Below are experts of layer 11 (counted from 0) of a mixture-of-experts language model. Rows are named router (the router's row for the expert), up (a neuron's input weights, with its number), down (a neuron's output weights, with its number) and show model dimensions 0-223. Each number is 128 + 32 x the weight over its row's rms, rounded and kept within 0 to 255.
After each expert's rows: "raises" lists some tokens whose logits its average output raises strongly, later layers aside; "comes after" lists some tokens at least twice as common just before its tokens as in all text. This comes from a sample of Wikipedia text that the model never trained on. Tokens count by the router's weight.

# expert 75
router [156 140 113 168  94 145 135 175 148  98 142 104 144 131 106 184 123  98  93 168 122 121 155 169  80 154 169 148 109  70 104 191 120 181 133 104  83  62 101 160 140  98 164 123  79 171 110 146 171 118 164 165 106 130 149 139 158  64 144 109 107 158 178 107 103  67 117 171 122  73 119  90 118 152 160 131 102 179 135  70 110 166 131 161 136 125 197 112 135 122 136 144 162 157 148 122 111  97 167 160  92  98 116 102 119 166 172  74 163 131 105 103 149 161 137  91 103 118 164 143 179 126  58 153 123 110 139 105  88 182 144 150  93 156 144 143 137  76 134 106 108 215 153 163 124 172 201  93 109 120 113 136 128 147 128 159 134 149 163 100 145 157  56 102 176 124 124 119 150 126  83 111 167  82 182 119 177 157  95 112 138 113  90 160 158  83 173 127  93 105 104  33 123 168 139 100 129  64 126 105  79 117 173 128 116 142 166 126 136 136 165 151  60  92 110 158 116 109 136 154 128 139 180 126]
up0 [149 106 225 114 127 190  81 127 110 105 108  86 153 191 114 143 139 150 164 168 172 144 124 125  58 138 167 168 163 152 174 150 172 163 160  99  77 104  80  95 125 114 153 111 139 108  58 137 166 134 147 107 106 160 164 146 117  75  74 137 123  98 112 239 132 112  67 169 128 108 104 132 145 151 111 140 114 141 162 153 119  97 118 122 160  75 153 152 157  94  94 103 127 167 161  72 150  88 143 175  85  97 131 111  99 153 130 150  98  70  80 155 108 131 105 128 164  90 127 186 100 115 108 104 117 138 135 171  86 161 113 153  98 111  89 118 174 129  92 111 116 122 103 178  65 220  88 121 142 120 134 138 115 120  95 137 113 152 160  88 118 110 140 115 142 161 122 166 147 147 105 141 151 114 113 100 126 147 127  81 192 148  89 140 110 104 173 169 118  92 121  95 129 133 177  66 126 123 130 126 134  79 125  99  87 176 133 108 121  58 136 108 190 125 148 141 138 104 170  78 172 142 166 176]
down0 [144 188 183 151 146 148 160  59  95 113 128 109 139 122 156  87 118 162  60 108 127  95 153 148 127 102  72 164  89 121  94 163 103  83 114 147 154 130 166 135 117 149 127 144 113 143 104 113  58 127  93 161 188 174 149 102  65 108 136 104 104 123 111 121  92 143 163 119 110 153 159 158 127 102 200 115 139  65 116 109 115  83 126 132 145 118 119 133 121 100 149 121 152 147 154  93  94 127 121 118 113  37 146 107 127  89 143 167  83 164 122 140 134 126 201 171 144 119 158 118 138 101 165 214 109 193 137  92 119 165 107 131 106 127 117 159 169  88 157 216  87 134 116 116 178 120  73 106  97 139 104 141 142 124 153 129 188 126 111 142 152 142 163 128 131  44 132 105 120 118 135 122  97  70 172 141 145  79 142 147 111 116 139  92 113 113 158   2 123 129 186 132 144 128  71 169 136 147 133 133  50 162 118 164 112 102 123 162 140 101  84 134 109  97 112 126 115 139  93 154 139 120 177 188]
raises: "2", "7", "5", "8", "1", "4"
comes after: "1", "2", "3", "8", "4", "5"

# expert 68
router [155 122 163 168 116 183  78 160 172 132 133 135 175 130  94 133  94 132 143 169 155  91 166 148 108 153 155 156 120  71 118 118 155 149 193  94 106  86 110 119  95  68 138 135 185 151 121 142 168 121 154 179  88 103 169 182 171  69 148  88  91 162 147  84 122 116  89 168 159 131 159 131 189 157 163 108  92 134 142 122 125 107 111 181 128 123 165 147 135 126 141 155 145 167 159  87 102  80 116 143  90 112 106  60  94 163 130 102 139 114  77 144 131 187 103  51 136  64 159 186 137 139  66 116 102 119 119  98 115 155 131 112  90 121 150  93 167  85 127 112 105 126 129 152 105 132 158 116 103  96 169 103  92 186 132 195 120 165 135  81 170  87  94 111 170 164 162 128 191 147  92 165 191  84 123 130 155 153 166 161 164 136  97 169 150 111 132 137 101  83  93  68 114 134 138  77 126 108  88  98 106 119 180 103  70 155 174 106  99  96 183 143  83 103  89 146 142 119 128 145 135 156 117 114]
up1 [ 72 138 176 115  56 111 174 142 164 112  98 121 133 117 154 130  82 116 157 102 159 202  66 143 100  90 136 109 157 188 169 128  87 155 133 109 145 126 133 103 162 120 105 142 122  99 173 218 152 205 125 176 105 174 148 128 155  99 111 153  88 164  85 100 118 123 164 146 136 110 128 128 183 129 178 111 153 130 152 151 126 154  68 126 166 114  84 138  88 114 121  77 101  96 123 160 100  67 100 202  98 148 176 109  78 136 161 193  94 117  98 137  92 130  53 186 128 176 129 115 110 128 116 119  66 148 127 115 102  93 167 150  96 136  97 139 162 116 109  66 101 110 108 204 180 122 123 120 174 140 142 105 167 126 135 125 130 157 115 101 171 150 136 122 156 143 130 161 190 152 115 169 154  88 113 153 121  92 130 137 106 202 143 104 113 161 129 132  80  69 136  72 187 121 108 132 100 112 108 175 103  78 137 118 166 141 176 122 111 122 159 164 123 129 122 122 168 148  98 167 134 128  80 161]
down1 [159  67 137  96 188 107 128 135 135  80 107 139 138  61 104 171 150 101 117 145 153 125 147 156 152  83 108  70 121 122 121 135 107  79 157 122 113 122 177 213 133 139 112 170 134  95  59 156  70  93 116 142 114 116 104 155 117  85 123 115 136 118 156 107 142  82 128 132 138 112 161 106  69 130 171 149 139 127 100 156 121 149 151 136 121  93 114 139 138 168 152 117 124 100  81 150 147 140 109 125 133 116 140 155 148 102 173 112 161 110 144 127 139 140 170 207 137  95 127 134 164 162 115 181 160 106 221 153 141  59 153 126 134 125 139 132 136 141 156 129 168 186 193 122 134 144 129 123  79 158 103 148 114  54  85  44 121 125 124 110  96 155  98 112 107 106 117 179  78  87  97 158 104 159 198  86 150 111 167 104 119 114 184 157  89  97 202 147 155 120 174 163 132 164  76 149 129  96 201  81 152 139  96 105 105 112  65 124 197  74 124 113  87 132 151 105 128 113 124 148  90  83 187 133]
raises: "|", "A", "N", "R", "'", "-"
comes after: " |", "\n", ")", "==", "===", "\""

# expert 80
router [128 167 121 135  85 181 124 155 182 105 166 101 140 148  97 123 121 109 150 143 125 136 106 141 101 159 153 142 139  70 128 129 112 200 176  70  86 120  98 118 125 137 137 132 171 157 114 129 154 118 154 206 143 131 159 171 169  61 112 107 120 120 153 139 148  90 118 154 120 136 131 146 130 100 133 145 120 148 160  82 122  85 146 136 149  82 143 107 122 122 151 115 170 163 171 106 147  79 161 111 130  91 106 146 106 130 154 114 114 134 131 137  56 193  86 148 184 111 106 149 148 147 124 174  98  93 113  96  92 135 164 171  67 126 138 137 172  50 114  75  53 131  91 105 111 167 161  84  74 126 125  88 100 141  93 196 106 163 140  88 137 116  65  97 153 127 128 126 142 112  93 184 162 108 170 109 125 155 191 134 176 153  76 126 113 121 152 170  88 128 158   2 116 122 117  51 119  96 153 100 122  91 139  91  88 162 140  88 139 122 133  70  92 107  96 174 136 132 179 128 122  97 164 151]
up0 [152 149  96 144 112 171 116 166 131 204 117 113 141 185  77 119  80 124 145 129 129 186 144 178 109 158 127 247  62 110 108 115 187 106  82 148 119 113 108 198 103  45 133 141 132 133 139 111 153 112  92 145 103  97 197 147 151 154 133 105  94 126 156 133  96  87 107 157  71 127 169  96 104 111 182 102 131 211 138 110 140 153 148 109 153 156 115 112  89 149 134 102 173 130 175 125 130 114 168  96 129 104 112 166  86 140 188 154 134 130 124  81 140 134  97 143 155 175 121 129 192  80 100 143 153 136 122 146  72 119 164  69  85  99 119 138 143 148 121 126 139 149 139 137  73 160  99 126 115 117 183 171 173 120 121 123  82  94 147 173 120 111 120 151 115 175 130 146 176 101 133 131 158 112 128 143 139 121 134 129  89 163  83 143  84 124 118 100 104 140  72 185  57 140 153 143 167  96  69 111 106 128 123  75 113 165 114 143 117 124  67 107 133 117 108 209 127 159 171  63 136 124 105 117]
down0 [ 92 126 113  59 106 149 144 133 171  89 120 155 123  67 143 123 112 152 119  91 131 190 115 108  90 139 125  96  97  64 127 148  88 105 116 149 144 136 166 132 156 167 110 213 141 138 176 182 106 153 139 108  72  69 111 102 106 100 119 150 112 110 160 101 107 140 142 126  74 185  87  81 140 136 103  82 199 182 173 120 135 178 131 100 181 160 133 131 164 121 171 100 169 133 140 142 139 119 153 105 168 155 134  93 165 128 173 139  42 205 133 132 127  82 176 111 128 180 130 133 112 140 155 118  95 192 147 157 121 150 135 103 126  88 118  94 101 175 116  94 103 175 159 158  91 185 135 121 140 154 172  88 121 100 102 154 150 172  90  81  95  68 152 113  93 164 110  85 126 129 173  50  51 186 104 113 127 107 177 117 138 145 103  97 166 137 162 102 189 137 120 126  98 154 117 149 111 168 125  91 127 112 110 162 108 147  92 158 158 127 149 127 161  96 129 138  86 122 167 179 112 102 144 134]
raises: "it", "i", "ed", "il", "ol", "av"
comes after: " the", " \"", "-", " (", " The", " a"

# expert 71
router [140 183 171 149 117 140  99 118 128  90 132 140 172 130 123 211 142 131 157 130 164 141 121 129  68 133 101 140 130 123  91 129 121 154 164 139  81 140  78 136 107 130 132 120 177 148 115 160 184  96 152 209 116 142 102 152 158  36 118 131 102 144 192 125 115  99 127 186 143  61 104 125 154 106 121 161  90 135 188 125 172  91  85 134 118 104 160 148 173 123 108 160 150 199 147 104 122  75 159 157 111 139  85 146 127 128 133 113 182  75 114 141 142 172 142  69 151 106 137 191 194 174  90 117 116 119 125 132 100 151 157 245  97 151 130 123 159  76 100  67  89 140 137 116  98 140 168 116 103 124 163 143 101 100 122 184 149 135 131 112 107  78  35  98 163 121 166 126 148 110  57 145 182 125 139 112 181 168 117 131 173 144 111 141 135  83 143 171 100 109  86  73 128 125 124 115 142  82 135 122 141 104 187  85 124 146 136  77 119  93 155 105 130 132 122 142 139 112 149 149 104 113 157 150]
up0 [150  85  94 163  71  94 123 134  99  93 141  60 104 166 103 103 129 151 183 147 141 148 123 155 152  86 182 148  90 173  93 109 133 174 131 112 151 103 105 165 108  76 151 160  67 110 113 212 121  77  98 128 129 180 102 138  81 117 132 120 147 113  84  82 137  74 122 116 116 131 106 174 133  96 181  75  79 139 156 110 106  74 150 166 161 182 165 125 171 179 117  87 120 120 124  87 180 147 137 122 159 132  75 126 153 110 139 102  76 125  99 124 153 103 103 106  66 107 118 152 115  87 120 122  68 141 111 190 101 120 119 138 166 203  61 138 142  52  97 141  86 108 129 128 166 129 154 136 127 131 171 120  97 134  76  92 108  95 132 108 145 162 109 109 152 117 191  67 129 130 134 108 188 136 192  85 123 130 103 162 138 111 163 151 137 130 126 126 137 154 124 123 177 101 121 158 151 148 103  65 121  85 164 144 152 135 180  96 134 107 136 101  71 130 151  99 214 128 117 140 161 188 144 128]
down0 [119 180 158  87 159 142 154  98 172 147 129 134  94  97 144 116  84 117 188 114  84 111  95 134 140 119 181 142 111  60  85 142 125 168 167 106 132 117 153 178 113 149 159 153  85 136 123 111 167 159 105  38  86 170 109  43 128 118 127  90 120  52 132 137 152 147 103  81  88 123 164 110  95 167 191  96 123 141 115 138 134 146  98  87 119 105 148  96  89 114 173  81 132 116  90  71 125 160 124 122 148 115 188 149 124 141 111  61 143 128 120 135  86 117 153 152 161 186 148  71 140 127 122 190  99 132 117 134 134 149 138 145 114 138 108 110 156 125 129 115  96 143 137  99  91 158 174  79  87 135 151 137 147 155 121 106 119 120 137 157 117 142 124  63  93  95 186 122  64  98 198 141 141  93 133 120 105 173 140 157  61 189 139 123 157 155 189 162 126 135  68 141 138 188  56 109 104 153 178 124 115 125 141 117 165 150 122  60 125 119 120 105 130 149 174 158 135 102 182 182 155 134 190  83]
raises: "0", "1", "2", " ", "a"
comes after: "2", " f", " mag", " dis", " ad", " p"

# expert 4
router [157 165 140 160 110 161 116 132 149  96 141 115 166 139  65 159  94 129 127 178 131 136 136 115 117 154 139 142 154 133 118 156 191 195 200 106 102 119  97 115 100 121 161 137 185 149 128 156 176 140 140 175 131 117 165 180 152  98 133 117 123 126 148 121 128 125 109 174 108 128 166 143 147 104 174 100 120 122 127  97 129 111  75 185 132 109 181 153  96  80 119 113 175 169  83  87  88 102 150 169  72  94 124 127 111 145 188  94 148  87  70 136 100 163  86 105 124 114 129 134 142 105  96 154 102  89 114  97  73 142  98 193  72 206 100 109 140  97  65 120 109 181 140 177 133 162 107  75  91  99 138 105 115 140  84 151  97 182 147 129 136 143 119 100 166 153 141 167 117  96  86 141 144  81 128  70 120 160 124 117 153 165  67 116 138 102 182 165 137  89  93  26 117 172 151 113 121  84 106  66 122  86 167 124 116 115 152  91 128  91 122 104  93 104  95 139 166 136 142 113 189 168 172 184]
up0 [148 120 129 196 143 123 108 173 107 148 211  96 144 170 188 118  68 114 140 158 103 115 148  67 109  91 178 164 112  77 108 173 154 126 126 151  98 149  76 145 136  99 161 122 124 128 154  82 117 111 103 139 145 137  98 134 166 133  90  77  82 148 102 176 187 102 122 159 119 141 130 106 104  75 134 122  85 122 138 120 149 150 110 155 136  66 152 158 128 111 102 206 120 115 128 137 143  85 100 165 122 135  79 113 175 134 149 164 139 105 116 108 113 153 119 104 118 189 103 138 112 126 161 102 124 120 171  89  56 137 109 160 103 147 138 117 118 108 127 123 116 168 108  53 110 139 125  36  93 105 170 179  79  89 111 125  65 130 130  87 118  97 104  86 185 128 173  87 112  85 122 143 110 186 127 148 103 187 180 182 123 153  68 119 158  97 201 149 149 150 118 116 121 134 143 142 186  26 148 150  85 162 106 137 105 105 184 109 119 139 114 138 120 131  99 143 169 101 162  99 110 174 115 123]
down0 [ 28  99 119 135 129 135 115  98 160 126 132  97 102 160  95 126 121 142 164 100  57 146 130 117 116 123 111 147 167 188 146 137 134 109  83 108  81 165 131  70  98 137 150 196 129 123  96 133  76 143  79 192 131 115 116  90 123 133  64  72 115 109 165  93 143 112 165 159 121 191 144 105 104 145 117 130 157 112 143 105 155 169 153 203  95 128 162 128 105  83 138 135 152 123  92 102 116 106 189 188 133 128 105 161 187 115 190 120 123 161 106 100 123  81 113 110 115 120  70 113 105 152 187 140  88 134 112 165 107 130  68 155  87 152 111 160 112  75 126 117 139 191 116  88 134  78  98 130  99 128 155 185 130 113 157 111 105 109 192 112 153 149 111 103 146 103  98 165 114 163 255 125 169 138  96 146  86 163 158 105 145 162 126 160 141 177 165 175 166 144 154 119 149 146 109 123 139 133 175 122 108 129 165 180 119  58 143 101 110 156 105 136 136  79 127 104 154 132 102  99  98 152  98 149]
raises: ".", "a", "as", "en", "am"
comes after: " |", ",", ":", " St", "-", "|"

# expert 79
router [154 158 150 177 116 148 116 183 137 148 145 105 131 167 111 137 135 100 108 174 110 135 149 134  40 167 126 144 106 114 115 161 132 150 174 106  77  85 124  98 111 107 172 150 144 174 117 127 184 149 164 164 152 144 158 173 202  26 151  90 122 143 172 101 141 125 119 131 112 137 136 111 178 160 132 139 121 147 139  88 191 114  74 140 208 100 156 139 133  93 130 175 208 157 135  96 107 103 148 131 106 128  95 126 110 170 138 123 143 122 121  88 139 186  83  84  93 145 155 149 170 169 102 177  81 142 121 108  93 156 166 157 130 127 151 123 171 128 138 108  98 141 133 176  76 181 162  91 111 108 117  96 105 133 115 180 104 149 150  89 130  43  70 139 139 122 148 119 128 142  52 138 184  94 179 137 134 144 129 137 120 157 119 195 122  84 178 157 102  44 112  94 118 127 171 118 134 118 137 110 142 128 162  77 104 176 162  84 135 135 192 107 107 132  67 133 148 105 134 115 129 100 143  87]
up1 [142  92 115 143 104 132 122 131 144 137 103  87 120 137 162 196 169 165 119  82 137 114  89 171 144 139 205 103  99  99 131 100 128 101 129 102 118 144 141 107 106 144 144  78 105 151 115 116 152 110  89 128 119 143 115 138 133 121 116 172 121 163 142 116 153 105 150 152 133 138 184 103 138 111 194 165 115 124  90 142 136 134  87 102 194 158 167 170 191 130 150 114 137 123 158 106 104 147 178 162 132 187 126 181  97 141 114 143 158 119 109 115 130 107 157   1 115 134 111  98 147 124 143 232  82  99  52 139 137  77 179 193 144 137 118  86 161 159 116  84  87 142 115 110 173 101 129 110 150  94 138  96 144 159 166 128  92  96 114  98 141 164 149 148  88 108 100  71 158  70 146 109 198 109 113 101  64 139  97  75 129 140 159 198 128 133 154 171  96 124 135 119 192 197  85 165 111 109 124  78 138 113 150 100 108 106 115 160 153 114 108  85 195  96 123 109 180 123 134  90 138 151 165 130]
down1 [ 99  40 163 139 132  81 137 107 136 106 137 141 153 136 141 101 162 156 145 145  74 113 102 117 171 136 178 136 112 117 138 114 164  76  96 111 101 182 103 150 145 107 117  99 134 135 132 116 145 152 121  83  92  51  94 163 120 107 111 126 146 120 143 159 129  76 132  89 108 137  90 115 110 173  84 130 123 126 150 105  82  95 129 159 111 183 144  89 138 145 141 141  78 115 139 115 110 124  91 108 100 162 207 106 141 129 132 151 169  86 108 109 150 123 136 125 179 156 104  93 135 125 169 131 152 157 157 128 105 113 140 102 163 159  92  68 115 128 111 182 103 131 210 150 179 141 101 143  78 140 160 135 150 142 130 207 175 135  85 154 137  75  72  46 151  98  88 185 149 118 208 148  99 134 125 158 206 126 163 144 118 170 148 144 135 162 133 110 111  97 134 134 119 111 181 113 109  38 180 170  96 114  93 122 187 193 142 134 113  92 147 144  71 129 148 170 137  49  73 156 116 105 147 123]
raises: " and", ".", " in"
comes after: "1", "2", "3", "4", "0", "."

# expert 70
router [155 108 162 141  91 156 109 139 151 144 145  56 205 148 163 160 117 110 131 166 131  70 155 122  46 151 177 148 127  88 111 113 129 148 117 100 103 126 137 143 120  87 158 165 136 153 129 165 160 123 170 172 106 128 125 191 148 128 126  96 106 127 160 146 129 110  82 157 102  54 141 151 123 146 143 113 100 190 132 143 122 106 132 134 141  66 164 122 154 103  99 195 172 134 138 103 133 114 149 100 110  92  82 145 126 156 153 128 137 127 112 102  80 150 103 124 116 155 176 130 139 145  62 122 123 124 117  66 109 166 175 180 110 162 137 142 154 115 111 131 134 177 115 141  79 173 152 146 146  92 125 104 139 127 107 178 113 172 102  75 124  79 106 113 159 123 176 133 196 148  67 148 213  90 199 132 147 173 122 107 131 120 106 130 168  97 180 141 105 104 102  74 115 169 199  82 124 106 113  94 128 109 163  71 121 185 131 107 131  94 171 161  63 128  49 204 111 113 138 126 138 165 181 127]
up0 [138 138 170 131  75 137 143 105 199 177  87 131 119 143 145 202 121 154 135  97  59 106 113 101  94  94 195 163 161 152 148 135  86  95 112  71 114 138  81  68 181 110 180 149 104 124  71 201 107 155 116 169 191 180  84 137 148 140 133 140 109  91 174 127  95 136 127 112 105 175  91 132 144 140  98 107 150 141 182 137 151 126 117 148 144 117 168 128  85 112  78 137 146 126 142 170 116 120 115 122  80 154 113 140 112 172  89 126  76 103 121 110 136 149 160 146  97 122 161 147 107 136 137 121 138 180 104 154 101 112 154 181  97 148 166  76 113 105 103 152  95 161 155 159 123  76 138 111 114 150 123  71 103 138 107 146 142 155  88  48 161 123 133 144 146  81  98 148  85 137 104 136 114 129 163 111 101  84 186  89 112  97 175 119 149 121 134  96  88 107 171 120 155 129 122 134 116 148  99 104  76 129 124  50 165 123 146  74 135  54  58 197 176 150 173 152 137 161 116 173 117 119  56 109]
down0 [143 115 116 153 117 109 119 134 147 138 139 117  77 144  87 156 159 175 100 110 122 113  82 108 144 123 125 137 130 101 141  80 165  56 148 125 221 123 123 100 135 111  95 179 128 108  17 125  95 146  81 114 108  84 168 147 155 118 134 155 117 164 153 152 123 128 120  89 175 139 106 131 222 151 103  64 111 141 144 144 134 103  91 122 128 159 167 161  92 120 139 197 128 164 152 178 110  84 114  97 156 158 115 101 101 142  90 112 166 123 155 104 103 160 162 146 156 109 110 173  82 141 114 160 137 150  88 104 156 114 105 110  97 140  68 118  81  70 119 111 155 130 137  99 170 125 151 139 127  98 137 142 126 186 162 180 142 137 133 164 128 142 164 201 132 146 110 126 156 110 199 148 132 127  58 107 125  87 152  93 165 135 158 139 147 130 149  82  46 163 159 137 130 131  71 138 183 132  92 166 142 112  43 158 136 143 105 101 109  85 103 102 155  92 160  45 133 120 194  85 143 141 165 116]
raises: ",", " (", " on", ";", " and", "\n"
comes after: "0", "1", "5", "2", "8", "6"

# expert 45
router [148 104 173 139 122 139  74 114 179 118 145 120 175 163  87 158  72 106 165 155 152  98 148 143 112 151 136 168 135  92 108 131 119 153 183 123 131 100  86 133 125  92 159 122 176 148 106 120 168 150 179 229 126  73 160 179 131  67 103 106  83 154 126 160 138 104  63 161 117 115 128 157  99 114 133 142  80 190 130 109 138 123 132 152 175  89 155 151 152  88 116 150 170 143 154  72 140  56 152 158 118 133  71  70  97 153 166  92 129  99 145 128 134 174  76 125 148 143 162 143 177 129 114 134 110 107  58  96  91 157 177 169 105 123 129 149 188 104  87 114 107 143 103 181  83 153 115 110 122 104 163 142 126 130 109 173 121 138 114 104 158 127  80  99 148 127 144 141 171 117  75 113 227 126 154 138 184 155 135  96 161  98  64 181 141 125 155 126 101  79  80  49 105 137 145 102 147  84 128  97 101  53 145 111 103 143 156 115 104 137 178 158 116 114 103 162 127 129 150 154 126 131 165 157]
up1 [ 99 123  98 153  97 136 122  92 183 155  96 162 111 150 186 117 114 129 174  78 129 110 168 167 157 107 115 104 210 144 179 139 143 155 101 123 163  68  49  88 152 173 173 146 175 168 102 114  82 176  90 139 142 172 142 136 109 111 134 164 111 129  98 157  93  80 110 119  56 103  98 153  69 169 116  99 175 123 129 171 147 113  96 111 117 135 190  71 124 130  97 149 130 102 134 164 187  93 141 177  56  65 151 186 120 142  96 120 103 106 150  95 105 193 137 122 145  92 132 131 117 105 149 121 156 158 153 158  88 146 133 180 143 167 156 143 115  87 102 134 144 106 140  98 136 157 113 144 113  96 137 121  67 122 172  84 128 124 107 113 127  67 120 133 123  99 207 119 100 106 135 145 112 112  92 158 133 149  85 155 183 159 208 125 127 106 110 125 121  94 115  80 113 166 134 143 149 145 111 109 125 130 129  74 162 209 104 140 105 118  96 146  77  96 188 180 102 132 106 160 126 178 158 134]
down1 [119  72 183  72 152 137 118 111 205 152 130 100 139 151 160 107 113 130 158 185 124 168 132  85 107 101 100 163 115 181 135  64 176 123 135 131 137 104 105  94 101 119 112 143 148 118 126 145 119 135 112 165 122 172 121 119  76 147 138 155 124 116  94 172 166 104 104 145 131 212 125 122 160 116 173 127 166  98 151 103 137 117 181 156 139 123 142 113 125 171 151 152 134 173 119 136 121  68  88 136 113  34 122 153 135 112 134 186  25 152 137  92 141  74 159 113 137 106 149  92 106 140 133 118 187 135 100 125 147 147 118 147 137 142 131 104 214  44 112 174 146 148  67 174 157 150 114 133 170 153  60 135 136 123  95 119 169 116 163 165 114 183 124 113 171  95 132  91 118 102 100 110  96 152 120 122 172 170  92  86 117  94 160 104  98 117  79 157 118 116 119 131  70  75 165 123 145 171 155  89 111 143 138  31  96  87 145 112 133  92  90 109  94 127 101  84 145 158  85 159 119 182 126 125]
raises: "The", "M", "F", "In", "B", "A"
comes after: "\n", ".", ").", "==", ".\"", "\"."

# expert 5
router [136  87 149 154 106 186  99 137 134 129 157 130 134 133 125 146 128 128 115 150 100 111 135 181 102 147 154 117  97 109 109 118 120 196 141  97 117 141 101 122 153 114 119 168 191 131 102 143 139 147 182 206 120 141 152 189 181  50 167 119  76 131 122 134 142 127 123 195 137  90 103 153 124 124 126 123 123 136 146 105 156  87 115 131 120 124 151 194 146  79 125 157 167 190 142 116 120 129 172 148 147  98 131 112  96 152 155 113 190  85 116 172 125 177 158 122 164 108 163 121 137 110 117 170 121 120 138  79  70 144 132 176  77 108 116 109 200 121 120  79  97 172  94 166  49 159 180  83 113  93 122 114 105 166  87 161 148 195 106 130 100 138  88  61 154  94 148 140 139 151  67 176 199  74 112 134 142 152 135 133 173 140 102 172 144  75 144 161  93 120 112  35 137  99 145 107 155  95  97 107 128  97 130 104  88 122 160  74  72 100 187  89  79 107 109 167 147 110 147 116 152 145 151 152]
up1 [186 139 141 151 119 161 111 129 131  75 185 105 133 102 126 144 106 100 180 178 143 111 122 103 109 167 140 135 112  87 138  95 176 144 146 145 143 124 156 102 125  60 144 200 157 184 151  87 207 117 158 174 178  88 146 134 167 110 204 182 104  97 110 127 106 136 123  93 132 132 103 209 165 116 127 130  85 128 209  91 129 131  80 151 178  69 130 155 127 110 111 176 149 132 112 119 124 123 109 118 153  95  64  33 145 124 126 161  98  92 125 201 121 117 101 132 145 108 130 138 123 131 123 109 126 104 101 138 109 160 168 134 121 233 154 114  88 149 125  85  97 139 143 170  54 198 127 145 143  77 161 170 116 125 123 140 156 164 119 123 164 140 136 164 106 169 106 107 113 115 135 131 111 112 133 107 139 139 113 165 158 150 133 145  93  84 134 117  58  31 124 120  95 160 185 169  96 119  86 172 149 111 138 133 125  94 126 134 101 107  63 128 114 111 123 142 182 121 139 142 143 157 109 144]
down1 [146 106 139 118 148 155 127 163 122  96 120 174  93  88 145 105 177 159 124 130 100 129 142 150 163 154  99  59  39 144 120 118 120 126 100 146 170  92 199 120 101 130 162 115 116 131 151 116 151 129 113 117 120  89  84  40 119 124 163 130 103 182  86 125 148  86 143 132 108 161 163 150 149 100 150 107  82  88 111 139 113 162  89 127  90 156 149 110 114 147 199 110 160  77 135 139 126 147  96  98  73  98  91 151 122 151 106 115 124  83 125 121 150  44 139 101  83  58  95 123 136 130 129 127 139 110 135 140 137 176 110 143 114  72 141 110 112 174 140 147 149 104 105 121 118 123 145 140 129 151  47 132 124 129 157 153 168 126  96 114 128 197 156 150 188 116 154 135 135 147 255 127 118 101 158 108  89 139  88 116 152  99 127 132 116 125 141 118 163 144 163 113 136 137 139 144 161 184 103 137 169 119  88 142 117 119 127 140 116 157 134  89 133 145 116 156 126 119  98 135  75 145 138 134]
raises: "-", "\n", ".", "\"", "A", ","
comes after: ")", " |", ".", ";", " information", "ia"

# expert 39
router [149 124 149 174  73 143  76 151 199 137 159  68 192 146 112 175 152 116  99 159 114 133 119 139  76 174 152 172 112 156  99 149 169 145 155  85 139 115 103 134 128 115 128 157 196 138 101 150 166 139 144 201 127 145 128 203 166  66 160 101  82 133 133 142 127  98  66 152 153 104 195 115 174 127 149 156 129 135 152  98 139  89 106 160 153 123 143 157 140 102 137 113 129 157 155  95 108 107 159 143  92 116 101 118  72 146 185 101 130  95 114 174 109 199  84 120 157 138 160 160 160 112 114 151  84 158 121 111 100 206 172 174 110 108 127 150 166 108  55  97  95 158 104 117 119 163 164 111 110  63 150 117 129 148  79 198  93 150 114  67 155 154  96 124 162  83 124 141 159 109  77 119 175  85 150 150 170 161 137  99 163 110 114 134 142 103 152 120  95  70  72  75 124 148 149  98 172 119 133 120 115  99 157  86 106 155 138 105 123 108 187 102 119 101  99 133 141 137 161 157 129 106 201 142]
up1 [164  81 148 176 169 133 108 158 151  56 211 119 160  80 159 114 109 183 122 147 200 130 138 131 101 125 116 108 121 135 104 124 104 149 116 150 120  96 138 113 189 136 128 109 108 172 113 129 159 153 149 146 132 149 141 252 124  80 197 131 146 119 149 150 146 111 182 115  83 116  96 185 105 132 185 136 119 153 184 132  98 160 168  99  94  58 125 156 159  85 146 126  97 105 139  99 146 128 129 172  99 122  97 111 109 127 112  89 105 124 143 102  93 219 130  68 163 172 164 141 141 117 104 109 102 119 125  66 154 134 130  93 122  63 117 140 172  69 140 113 110 149  85 117 139 150 171 150 123 120 204 117 144 120  79 107 130 124 177 153 111 166 164  91 159  98 139 165 175 140 112  71 136 135  99  59 125 162 130  92 126 113  86 104 110 102 151 112 132  95  91 153 103 129  86 135 165 141 101  94 153  90  70 137  95 117 110 114 153 133 187  88 154 116 149 101 137 147  92 148 118 153 187 178]
down1 [145 114 135 112 148 175 114 104 145 109 190 113 108  73 113 146 123 125 136 126  94 141 129  76  88 155 162 166  84 176  73 142 120 117  98 155  89 107 168 129  83  79 130  95 121 101 118 122  99  85 141 199 114 135 149  63 134 127 145  98 166 115 139 111 161 111 163  83 154 142 109 173 187 156 129 168 103  98 180 134 148 139 133 144 123 150 117 157 138 166 131 134 133 170 120 198  98 125 125 155 110  88 116 132  81 128 162 133 122 156  96 155 114 136  67 108 154  65 136 147  83  79 110  56 106 122 170 132 103 137 122  90 115 129 126  84 176 145  93 142 135  97 123  79 163 132 131 117  97 121  81  84 193 145 135  92 183 113 124 182 112 122 134 103 104 119 150 141 129 116 253 148 156  97 158 111 123 128 115 160 100  90  99 145  70 188 101  74 175 149 159 158 103 131 133  82  54 136 165 167 133  88 138 107 150 114 196 187 157 159 107 101 201 166 164 172 103 141 132 158 115  70 148 123]
raises: "2", "\n", " |", "T", "5", "R"
comes after: "\n", ",", " in", " May", " October", " November"